Below are experts of layer 6 (counted from 0) of a mixture-of-experts language model. Rows are named router (the router's row for the expert), up (a neuron's input weights, with its number), down (a neuron's output weights, with its number) and show model dimensions 0-127. Each number is 128 + 32 x the weight over its row's rms, rounded and kept within 0 to 255. Numbers have three digits each.
After each expert's rows: "raises" lists some tokens whose logits its average output raises strongly, later layers aside; "mostly gets" lists some tokens that are sent to it at least half of the time. This comes from a sample of Wikipedia text that the model never trained on.

# expert 71
router:093163101066118150135139145147097116116133134207170153162121138136145169097053127106048118072157133099116163117082126149110151094145091117112130153153110115190155098165176117192067096155100105101139122127184114093118122128156175081107099130064142149098099083107140201108118116137120167122148111146124169141127141083129204141188115150109120170118094170103189160119114169148156071134129
up0:058126147145130164138175158073123122076189104185150118108101088144143138161133114136140136052135136111134141122060129063080149125118155136073117178125083162098150127140156148146080149129110086160189091133140149136160184139073110098115089172097079192105114105124160188193124099151167141115104139186132145121126121115145159086144157096119126163153123179091166159166059109126106089120116
down0:178167095053085138086130148155162120145102172167179161175144201103093147128111096146173153146151186103131137163130123128115113114134072088178144109164190101122105106151157111118089086141111122187039103130154114098129131125177115125118155086145161115060079080158139077124140122140069159082105169124112153126099143102104153140103120157113154169122164082147126145141187096134082101080139
raises: "omm", "ident", "fort", "quir", "equ"
mostly gets: " un", " acc", " conf", " per", " exc", " imp"

# expert 138
router:103134121081134165115063095159126124141122126183113103184127111141148153112088131124159079079126120146096130091100105127167137085142151166073155086182112127180153101082143125181087089134089166097146130164117119117104160142167128066104145094113182115071162062139162157148089155129062111141170156182101149177063135093186162101189131170154174136119120165111145176115159116139178123126131
up0:153140126091157160119117094114137133174102118169173101075134178121180106156119142168118111135120071133068191198151158114126103132115123112115178131140100131140157118136065155183097164118080088084126134134136110115197076132115126125092160160122114148147102135139180172154166107107104120125089143113097168113078064118150202134080132093120172112091122090121200101119074089201126111090167
down0:115091126062137183139149140104128106148117109083123123118062165131109107129099146140186118152145151102126179121118103096170141119077111151140066169163108163191103092133110172164129177124110075099092142154165153130111139082081109156128127172081176107169107160097094129100160128168156127106084211171160165065102128113150099168165104114082096109124096205194082122093114134114140142159136
raises: "now", "Sp", "South", "St"
mostly gets: " (", " \"", " [", " '", "/", "("

# expert 139
router:082156105046119172119149099137118072163118117160083098189104165075103125137085184108134119107136143063135131088148121150143036158158169128147139089185155166136121089144181126148126119168090164081119110137137102143112186163127100125140117166116199172091115082139140148199132135061080170102143129103112133132124121130133138131139107131120088162079091199123156119099135134108196125119140
up0:121065125152165099131077133170146115117083107141068145129120146101140136137133139077142128095186077085103096042144136181169139142113126089192111106137129117171105060107121095087112162146133168091169203156143161175107146147217180139125097151136177179136118078144120112132105117145117144129088091115123108128064179125188156124110120122087094123173121117139110125134134159171147157070097
down0:184097145134122099153123160099142111096164126086148144150152154136117144168182098115132089134123135067098171155169096143171082171135151113119155148117051111126126155133091083130138139098110165110137144159127121141187184148116064157058122129111174134106142125178117190122076085105117105117003125156107102081169081158160136163153123117128145113135116152074128135134118092141086163201097
raises: "nd", "rm", "nt", "d", "ased", "asure"
mostly gets: " bi", " po", " bo", " Bi", " co", " rem"

# expert 51
router:146128122101133192145092067095104125164082137164094108174112127057095129119082176086112137070157145092120093127155132111071152157123091174146158156129170131150205099145118120132123105160143174094144109184119158167101181108107131092138149138184160200102130049128150109144126148108083124078178111106185154161125103122118128132191155113135098114093056168086130135144105105126174113117150
up0:095125074048123123154149180164069134145067102081063171118127150113059168150171113076091159105148127123178127085121130081155112148120124139105143163183150163097130161156092109098122129115140161120158127194134134124098185145165109169130126133139167098137140180139117138148078170100104139103099095171179136058143094151133137151205125141151149117109071120115116099114114161128167054160140
down0:080162151101161125157127125171119086108176070127080148104150095124135094130139118150143149133102076128094132121107075105145109181177184082155101147137163132100142130121181166073104123147166137104060136091121131135198122135127135160102119098127173094096124127070205182109107139139123065102191083091067152170158149131087071119119155120091164110149111159187102147195142154151120119109157
raises: "idi", "ctor", " lived", "aring", "nce", "iner"
mostly gets: " He", " he", " She", " gra", "He", " Gra"

# expert 133
router:135130117094159183118175124152108105106120137180086044133115104146093165104110184123164119094112169102120137111136131121066111097128158132128162093138074131146157096154150136127148086124125111070116107133145091137089164160142085083139102187145214174142117113167179153193096163087109143063132091093137179135117127138171156155213140155100091140075079155134179148077112117144139143123160
up0:178177163132151126154100055132112106159117143154150142139116175092154131119155111130138140068151164109144054124114104116162172140122125095095064116114137133119121175057090132129125121131159110154221084213119079088031075145155121122144118141126119160105168157098145116128064103108119117130103137164054130082086138103121105144120117118175137130112122142124193152123146110119179149095183
down0:134131165136080135142145092172127073116108153062162121132082109138145117167139127064076213112118125095163114070115123162123133125128169119181090145137139070104158120108136122144160135156119136110108110145146132087120121097154110113109119139082127152222093206126111163189108093152139077102158139144145091150034105101127174154171133138153099105102146111071135148131162137162151064169187
raises: "ll", "cc", "ct", "pt", "ction", "ced"
mostly gets: " di", " ne", " Tra", " o", " Di", " du"

# expert 140
router:091184133106174152149121115131141123158134113171138118214077141175138102125116126076115116118124105125035111087104085102168101101117114153054170115152117136142192120104169097142101054138122136078135064154143101137148133107132123099134130144097197131067116040119158154137127171113099163077123181177146101150083142079109118127144147181090145111168104162171151172133104127128120128120145
up0:140090071132138126138117203100143099111070197138131131096114118115111124155080131147183159093084139131092155090149134141101095136086085116133170177171119182159174195161203135132130105154072111097119112120146110149120154118119103150124135136162111111128156136135100163222183128123167096125112117140101085152138113107077148075120089188120076161059142166093111112142121112114107144095051
down0:129135183151154146101136156150150141124141131134095187181143126137147097097091129125188123118081153149146159081122109098133100128128128100070071160122103192157126114159129156125127064130097080043115172163158081132157107167118177112196135141075113070057141130086095135087130137118150160063130114133166140038119109124113126112149141158143199096134125167112097130139155095157127119158199
raises: "Wh", " period", "It", "This", ".", "L"
mostly gets: " \"", " “", "\"", "”", " '", "\n   "

# expert 160
router:116120135132137178140121051085129125132109128159111129119139133116125152115119161145095102046142134106079134101070102137110100147107114101091133166137109164138205018160188129175108129111101111049125111178132093144109184189166129077132150143122166111125126090110142104095138157115100164128156101143159091178120066085104114127126141185149146168111118136142167159095125153157142130199196
up0:172144151147141150114157117139113129154186112161138172098142123090108109117104164150143103147123070165127114124122043126177178091151155145103096095121154152148152135141108109135199120114175112080084138095126144071130133142137134120127169128075150070092069156140169132103091112128161094113133164178255088144150079142166124131094108096074110098066096160128112119079166125108150124160179
down0:139174130098114133148083141146114123106183149161178217127121161177170081195101157093108234109158099128108152090129168128102123165089133149074167070089188131125121083176129111104084140135146157144086125102074160119136097086118153103135088128121098175134130109149138146159101119117147091124081145112120138158112092113082029120093146144127146143153094103064168136128123151133143157153142
raises: "aria", " saying", "aries"
mostly gets: "=", "Club", "Career"

# expert 59
router:093132134076121141138065104121109119186146110184110124209105138135149128099121137097110086063134103135071083076130059094136145114175136105091134119155097104173130106095171110159128099115086166106151149112160115122094166149138108073118142121123172074079155046115129136148076152110090144133155117173133170171066147109163180133184134160176157148113130184097139186095136119167162120153129
up0:086096110093183167089138094143181136116174072135158123159138121130208124027125089113107126120109154094117150162086157107122105138091100118176166064083122150111137093125137123141097197100128133157151140132141118174187139152150125144133126198156149057091141104127130159112179141155136126135166106127148095130095115072173190145147150145102084167076114170105081109128124080119177124096170
down0:190124123156084120165174134115097109135063099079128098183162149149127190136162162095105098104129116111159121157134127148148122104141152140136127117106082125188152061072176134163097110097168104123135106142171141080118137037103104142133150048123119152115191120187118154055092157093111130107120168086118149188122163147130113097141129111135158120056201147165157156109159113153099118121120
raises: "UN", "with", "United"
mostly gets: " (", " [", " “", "(", "—", " \""

# expert 187
router:103185128081099180106140105091148102130101157152074127156119126120150104062104183146152139079113132133131141069114125116155149081122080092105119111163124161149199128087113135141104103137096120121177174126143087123123099162137166067154142175088157109105117141127185107117134175178035169054151116141137111168123069106116161152191133161165102153074079158149131188101095110137120101153136
up0:131155129106052092115098149138163124075115106103102143123094155139080093096124154113183107114119101158084097123103107098173199129113147140051135116100123106173147104090091172158135104165092148137135193158129204151178103087144177095175139129123195135112129090111124141188140105130148121151117147157093055177077160103092120093184143152097119110159109165161106159138115147117169126142058
down0:165107122155115157108092104230115162145177104138093140131162099188076058159104177175196055116149119141103121114069132120126156147096153110116107092121106107185153146081137151162124111130142091121144174120110176179092127133145124107161152165146101102094134114114134079102144084195128121143123201159114111141150097151071109129138136167140098092098131140129165179121080104083086124155072
raises: "ily", "oy", "oi", "ene"
mostly gets: " Col", "Ch", " Grand", "col", " Mar", " Rh"

# expert 7
router:091160176103151144156091099131128122116104150203103083195096060122133129097133163142080113082160124149063127144150112158095174138129090136075176118157141096182100144127159083131120121169109174094136097192140135123091116145128141095135139146108128155116109015092168150101158183123090105150115104170217149137119074139127127137167117187109153097159105151105152151114100131110154078131118
up0:130118083153103130088074080112167150100117153107170103125164084094133174137108191147153116066142194107071127138102155182208078112131137135150126066120173128160148080171100085151080117151117100137091064146172096126141128147116154133146154118121124136069132040114093169161101105171121095104116096159183121141128119177113106146118131126127154115207135156160127136157151157128111105074169
down0:105119077082135120093162209206161117105124131132189163185152112122147134109123086129115109188074129170102128168153109118061119118057099137124163107093149101111122164114068149178145108166090105144112147157111146101099166095175161157156162158112111105195113119079079124150104109150224113116095111121139117122137088129097074105131140121160128123152083141154094136144131134141123198080155
raises: " is", " has", " was", " does", " means", " includes"
mostly gets: " it", " It", " him", " this", "It", " This"

# expert 58
router:077145151128109194142089105110133072112044157152115093139090133114121139107063185095093087100172157126129094127117087120094099122151156186109147102137127079140146147090140126176170068141085116099121163178110077178162164145113155079144147150109155165056097092166160126149146091094089145136155098170153153187116106121151162157151097162135083103105137153140174160128091146142198130163134
up0:116169178092063166129153140180153152125156098137074140191152130122141104122081128157077057128119145124119121103128080107093077120125154139145185097141113145119114092109113081193138055129099144163139161145168135090153127144121140097123094132137163129107067161128141036125151223092069109087141094164138129119116169130102194174155160137153145132084136164164160111096140098112121149133093
down0:128098094076061117158151082070133159098116152154157102137100154131136089144140125136140203174086124151105204109134165111046174133100162179174155161098163154164084143124095096163163109175122123135144137053149093155100158148137158173115134111108105125134073137144088156207178147086130167109139113113154146108060138078134177116105124152141134091127128094097112143095124098135131074144092
raises: "gh", "ce", "cent", "eme"
mostly gets: " Yu", " Mi", " Sh", " Ni", " Zh", " Mak"

# expert 210
router:065159139102101190101059080086165108105130150130120063158131088148126155140092151143071138105182158100093136116118131129110126109147060154139173145128132124119188115131169178169119056136111128103169170140131109139135126157168140064123111172151151126124106086153213169158136136084083138080160128137115136150121083150141163170183108124110083061088094166121131138065095128119171137133160
up0:177160101160111151122126138138189171128151138132157162177106071127127170114083117082078078155155123112105113096133063090123129109118073121128138112106189175084134151131138108155141122116114149117146133132122142069146130110172058136125137208180174093151079139071082071164107111129041156144111104151139122109134109105124139107118178189055135094096108096150161119133164171143180136148169
down0:105118130073087194149142145124091130140119139094088130096107149119163192104140158126097168157164180101096122123156103166047168061149100117135133165106134126118191134090099178094119123142129104145194178128111134085146146081133163143153154145150117168149081121159062089191125141097096085072122129114107083131111152202128137164142107127138197129071135082085132110097119104114162172130165
raises: "xt", "ff", "mber", "ved", "if", "ile"
mostly gets: " Al", " Mu", " Bu", " Je", " Ba", " Na"

# expert 251
router:122115175092126199112107088109171077139094137156104112168096105055095174098084167075113081087201195098103093108135156117103116128155113172138176154144108140154165144152168142158122088142118139058139157154131123146147173103125086114088132150138179159114111079125182158184106108087065118090159131116126106137134112149113115147152120122128032131125120203111142172088107115141157132135144
up0:097127148099147158095101082158167089136075138189106111137101170184113169143050125136087112118113127121101077109122104159177098184179172149159155147120076164136140112052183095212157121123143089134129123140092094109143166115157098095106157156077112129107134095074065123164104102106112128147131103161139102153133172118132141177098123075137121168119194164120146144112057138116137121118181
down0:107144175132119104099129106060152135125095136141162093152147144143153088134122163142129173129109101094135153108147166135142110154155060155174095107123091142149130111086116193189111071115160137162087138113096115100115136117127132158117188131138131169150142111083092144194163171089110117196159041124144124101080085189156061080211114112113114177106182115118070131155151134104119081116131
raises: "uv", "xt", "ye", "yle", "ft", "mb"
mostly gets: " Sa", " Se", " Ho", " Cha", " Da", " Jo"

# expert 6
router:112153112087129178109137152122096082133065187166106126157096126114114101123083179112144147067165096093080111122140152135096090165200160140115170138093104109155087122134144127149110093152087156121095156154146060200116212168119063108094129141110127124105125105148158108214146171082134136120131131121178134187128108115140137095121153162075101168092075196129174142110131122133148117148157
up0:163107131120093163080140159184204112124081136109168079076082097171107101188073126120096133115127127150114126103085096134130124108084128160157075113136121166081118102164141158166127173127157078068120099160185165098096109153159082169139104139146072116136108156127146109169197149109087109123152166087142153178139093094144130146115087184115047174143115142162129144130091179139097148145152
down0:198160094126096102051111134139159104082135144142112134133202186146128165159159098102136093116148155139099175127116081132131134101116135176184097101207146152103125161114093116144116124169126134132066190085139157165125128108155090111100126143158072128117141174122115168122096117108143052185146139112115144048117107106107146139116167207119075115128091124134095120170129068111167085116167
raises: "bs", "ll", "ls", "rs", "d", "nder"
mostly gets: " su", " do", " we", " conce", "we", " trade"